config.yaml
n_layer: 12
d_model: 96
n_experts: 48
experts_per_token: 2
d_expert: 96
d_shared_expert: 0
activation: "swiglu"
moe_layers: [1, 2, 3, 4, 5, 6, 7, 8, 9, 10, 11]
router_score: "softmax"
normalize_top_k: false
routed_scale: 4.9
balance_loss: 0.0105
balance_bias: false
init_std_router: 0.0127
lr_router: 0.000975
n_head: 3
n_kv_head: 1
head_dim: 32
vocab_size: 16384
norm: "rmsnorm"
norm_place: "pre"
norm_eps: 1e-06
positions: "rope"
rope_base: 10000.0
rope_fraction: 0.75
qk_norm: true
attn_scale: 0.177
tie_embeddings: true
parallel_block: true
init: "uniform"
init_std_qkv: 0.0524
init_std_o: 0.0524
init_std_up: 0.0524
init_std_down: 0.0
optimizer: "soap_variant"
lr: 0.00954
beta1: 0.95
beta2: 0.99
weight_decay: 0.0096
lr_head: 0.0117
grad_clip: 1.0
warmup_steps: 50
schedule: "wsd"
decay_fraction: 0.839
decay_shape: "square"
final_lr_fraction: 0.02
batch_tokens: [16384, 32768]
seq_len: 1024
doc_mask: true
z_loss: 1e-05
train_tokens: 248900000
steps: 10612
dataset: "wikipedia_en"
Below are experts of layer 8 (counted from 0) of a mixture-of-experts language model. Rows are named router (the router's row for the expert) and show model dimensions 0-95. Each number is 50 + 10 x the weight over its row's rms, rounded and kept within 0 to 99.
After each expert's rows: "raises" lists some tokens whose logits its average output raises strongly, later layers aside. This comes from a sample of Wikipedia text that the model never trained on.

# expert 45
router:35 52 55 30 60 35 62 27 47 56 56 52 60 59 46 59 72 55 67 49 31 51 41 32 63 67 59 55 45 57 55 33 52 72 45 58 66 42 45 50 52 57 56 57 60 44 49 61 54 46 70 34 44 60 63 65 48 61 50 55 44 50 39 41 60 47 44 59 56 56 45 65 33 44 55 56 46 45 54 41 60 63 54 48 55 53 55 49 45 55 40 54 70 43 55 55
raises: "am", "il", "ay", "ill", "im", "ag"

# expert 22
router:42 76 35 63 56 57 46 36 47 42 43 27 55 59 44 31 51 65 51 38 67 57 60 51 62 43 40 36 48 48 63 50 53 59 51 36 46 49 45 44 58 37 60 61 51 44 46 44 57 46 63 49 56 43 41 51 63 39 36 51 37 54 56 38 61 62 67 53 61 42 46 54 48 36 64 44 53 34 60 32 56 48 59 52 69 56 27 43 52 41 49 54 40 58 44 57
raises: ".", "–", "-", " | ", ","

# expert 5
router:27 58 38 45 71 32 55 58 43 62 48 44 58 46 50 59 48 43 59 62 56 49 42 41 35 39 57 33 51 43 28 39 55 49 52 73 45 51 63 50 48 38 63 55 41 45 63 36 51 46 49 59 54 37 43 57 43 66 63 65 48 43 42 37 45 64 62 53 47 58 59 58 57 64 53 57 54 56 70 42 54 51 24 52 42 56 44 50 54 35 41 57 47 42 41 47
raises: "b", "al,", "al.", "gan", "ot"

# expert 2
router:51 41 62 57 51 55 56 40 40 33 62 74 60 52 57 48 59 42 50 55 54 46 63 53 47 58 49 57 24 41 57 45 61 51 41 55 37 50 45 51 60 42 59 51 67 41 70 62 51 58 40 38 53 60 49 58 36 56 33 37 51 67 46 26 57 39 58 64 66 53 57 48 49 50 60 34 59 49 54 59 40 67 54 60 34 38 50 39 39 51 55 57 38 45 53 66
raises: "and", "ens", "ots", "ach", "ud", "ent"

# expert 6
router:62 51 67 39 58 48 61 44 43 50 40 53 45 45 71 63 49 37 39 38 50 33 57 53 43 66 55 27 32 55 43 51 50 44 40 42 47 55 44 27 58 39 46 36 36 54 63 49 58 63 71 47 57 47 60 54 47 56 59 39 42 49 50 47 51 41 51 37 51 55 41 56 42 51 37 59 57 53 40 51 38 36 61 59 62 56 24 72 42 35 43 54 54 60 45 49
raises: "ul", "el", "ur", "o", "y", "ar"

# expert 31
router:67 54 47 37 51 56 57 34 40 57 40 47 55 52 43 57 55 41 40 69 56 48 43 65 45 45 62 67 46 55 31 51 48 46 48 34 63 47 61 40 72 50 52 56 48 62 60 62 43 43 34 46 59 57 48 39 67 62 45 45 52 66 42 47 36 50 51 52 30 66 58 59 61 59 39 52 27 39 52 53 43 47 61 46 40 51 26 46 55 34 50 54 45 56 48 30
raises: "ag", "or", "el", "on", "ens", "ies"

# expert 19
router:50 43 50 51 53 43 46 64 67 67 57 41 27 45 56 33 55 44 58 60 45 52 51 32 64 30 59 42 37 57 35 44 28 35 42 53 55 56 61 60 43 59 51 63 63 40 48 59 42 33 57 54 49 52 39 56 46 58 56 53 59 56 63 52 36 36 49 68 47 68 42 57 67 60 44 44 45 46 56 52 42 55 57 38 57 52 58 47 38 70 38 55 44 54 63 59
raises: ",", " and", " in", " of", " to", " with"

# expert 27
router:51 40 43 52 30 38 38 44 40 56 47 47 30 51 56 54 48 38 52 34 37 42 49 65 64 38 38 59 55 39 58 40 46 52 46 52 41 56 41 62 62 63 45 62 60 51 49 35 37 66 55 59 48 51 61 53 31 56 61 47 60 45 33 34 50 50 39 29 55 64 43 50 56 53 55 47 46 57 33 71 69 45 56 34 64 56 45 50 49 51 30 54 53 39 47 46
raises: "-", " and", ".", "\n", ","

# expert 10
router:54 63 40 46 43 40 43 46 40 45 36 38 47 46 49 58 49 67 44 46 51 57 66 59 41 49 49 46 38 34 60 46 43 42 56 38 65 60 61 59 39 58 75 57 41 57 72 69 43 37 51 60 44 36 45 53 53 42 42 39 50 53 74 46 40 47 61 41 39 65 48 67 40 49 37 48 43 36 47 62 54 55 50 47 42 57 52 68 51 48 43 73 35 43 38 46
raises: "-", ".", "oc", " f"

# expert 20
router:58 49 64 48 61 55 49 39 41 39 42 50 63 37 76 56 67 53 58 41 58 50 34 57 56 59 39 65 51 56 57 55 37 52 53 36 48 52 40 49 45 48 53 70 37 28 56 42 25 50 43 54 41 49 67 61 52 47 47 55 51 38 48 43 45 48 62 58 54 37 56 55 68 66 66 65 45 52 58 58 63 52 55 49 56 50 40 57 53 55 67 51 32 36 52 70
raises: "ens", "it", "an", "ers", "enc", "ent"

# expert 4
router:41 48 41 36 47 49 56 52 39 49 52 56 62 49 37 46 37 40 53 46 63 43 31 65 57 51 57 49 36 51 35 44 55 50 46 65 56 57 56 49 33 56 44 39 34 41 36 69 36 57 69 35 63 47 57 64 34 31 40 40 60 47 39 35 47 53 52 56 52 54 65 69 43 57 45 52 54 49 50 55 58 52 52 58 40 69 55 38 29 54 52 43 28 44 63 49
raises: "ig", "ad", "j", "it", "am", "il"

# expert 24
router:56 34 56 42 55 53 42 40 40 45 36 64 55 54 43 62 37 52 43 48 62 50 39 60 59 61 45 52 55 44 52 61 72 43 39 52 42 52 52 46 65 49 51 43 46 43 30 42 71 66 37 44 48 47 39 58 50 32 41 41 55 50 34 57 65 44 51 71 52 54 63 54 59 43 31 32 57 35 48 51 54 40 65 62 42 35 42 55 33 54 50 44 37 36 61 38
raises: "amp", "ab", "ar", "he", "re", "her"

# expert 39
router:46 53 33 55 66 47 70 53 43 51 37 41 50 45 59 49 53 49 60 33 48 61 58 63 32 66 42 75 44 63 34 65 29 48 52 34 64 43 54 50 41 66 44 52 50 44 46 46 52 38 44 66 61 60 48 25 67 33 58 57 51 45 61 50 44 40 65 50 53 62 54 40 48 47 59 45 43 48 41 57 54 64 44 40 55 61 44 54 63 58 45 51 55 36 45 49
raises: " a", " an", " "

# expert 46
router:55 58 43 59 35 69 60 65 50 58 69 67 52 38 53 50 59 47 35 67 44 47 44 32 47 50 38 34 43 50 57 65 53 42 57 38 40 32 43 67 43 65 36 58 46 68 62 54 41 54 60 56 67 64 59 67 51 66 60 40 66 42 52 54 59 59 46 38 61 41 41 38 44 53 50 47 46 46 38 38 56 53 49 51 53 36 54 60 62 61 45 50 40 55 53 48
raises: "\n\n", "\n", " However", " However,", " In ", " There"

# expert 43
router:51 59 65 49 52 35 60 51 76 62 48 55 52 40 44 46 71 46 32 33 59 59 64 45 66 39 47 40 54 47 60 55 39 67 46 53 56 54 59 59 36 68 50 58 46 70 39 47 59 61 54 46 46 64 35 41 49 54 65 54 40 51 51 46 39 72 42 42 46 41 53 34 41 51 49 39 39 43 43 45 36 56 55 57 54 48 67 50 52 47 70 46 60 43 65 56
raises: "en.", "an.", "ose", "ed.", "ant.", "ar."

# expert 37
router:32 54 50 42 27 65 61 54 48 51 37 44 63 51 50 74 49 56 44 47 44 51 48 69 54 35 59 64 54 43 54 64 27 55 50 48 55 44 62 55 49 39 55 37 56 57 61 50 51 68 41 52 46 66 59 47 32 69 33 52 40 61 59 30 67 48 59 36 63 48 45 53 54 58 47 59 46 62 57 40 49 49 50 48 46 41 53 43 55 57 47 59 43 55 27 57
raises: "ick", "ade", "o", "ot", "al"

# expert 3
router:63 50 42 56 74 56 65 62 45 53 50 19 46 48 36 46 60 40 41 39 38 58 57 49 48 55 63 62 56 58 45 49 46 31 52 48 59 60 55 47 63 60 35 41 53 60 60 62 50 43 43 57 66 34 46 44 47 45 37 58 52 55 70 59 38 39 45 42 44 54 52 34 38 52 43 50 53 41 36 32 45 63 50 39 55 65 60 62 62 54 42 49 57 61 37 58
raises: " the", " off", " out"

# expert 21
router:50 57 59 55 56 50 50 54 50 48 38 48 52 56 50 57 41 49 53 47 41 53 52 55 50 45 42 55 57 33 56 53 37 56 51 71 59 45 45 51 37 44 59 31 55 30 65 47 42 60 44 56 55 48 56 72 29 48 58 55 37 38 36 58 70 61 56 55 65 45 42 59 36 57 62 66 60 60 34 47 44 62 33 68 67 45 52 57 35 47 54 51 32 34 30 57
raises: "en", "ed", ",", ".", " and", "ing"

# expert 47
router:38 48 50 28 43 63 57 34 66 43 45 50 51 57 40 65 39 41 53 41 46 28 50 57 40 46 32 50 45 43 58 51 51 72 48 38 54 65 51 66 65 41 48 49 49 54 67 49 51 40 41 56 50 34 61 48 60 54 38 64 51 42 57 45 45 63 50 40 46 50 42 47 39 62 47 35 52 57 57 55 34 37 40 53 63 54 29 54 53 56 76 50 50 65 37 39
raises: "ey", "i", "ue", "io", "en", "ie"

# expert 44
router:60 42 32 40 64 43 47 47 51 65 46 42 60 39 55 52 34 55 45 43 37 45 60 24 57 51 45 35 66 57 64 53 43 56 52 46 57 41 43 35 58 61 36 47 60 51 58 51 63 43 62 34 33 50 38 37 61 52 30 47 48 52 67 70 45 31 48 42 22 46 60 54 45 50 57 49 51 57 59 59 45 52 55 58 49 61 49 36 55 38 50 54 54 39 49 38
raises: "y", "em", "ag", "am", "ir", "ear"

# expert 23
router:57 31 35 47 48 60 44 51 65 44 57 67 57 36 35 43 50 60 63 52 45 40 53 50 59 33 63 46 54 45 65 48 49 45 55 42 35 62 56 67 65 40 42 42 62 69 63 57 53 52 49 52 51 53 41 47 59 53 61 64 62 34 48 56 62 61 66 49 49 56 51 56 37 32 47 44 60 44 62 28 55 63 62 39 56 42 37 37 52 63 33 46 63 59 47 53
raises: ";", " or ", "–", "; ", "-", "\n"

# expert 15
router:48 51 66 42 48 56 67 45 47 40 57 40 52 56 36 52 38 37 73 46 38 46 47 58 54 39 54 53 37 37 55 38 40 67 63 34 44 67 52 37 48 44 64 50 33 53 65 56 52 66 41 48 40 56 41 62 60 49 75 60 53 58 43 63 49 45 49 56 42 35 52 62 36 54 52 38 54 52 43 72 35 61 42 55 32 53 53 43 43 48 67 46 43 42 56 46
raises: "ed", "ant", "ing", "or", "able", "o"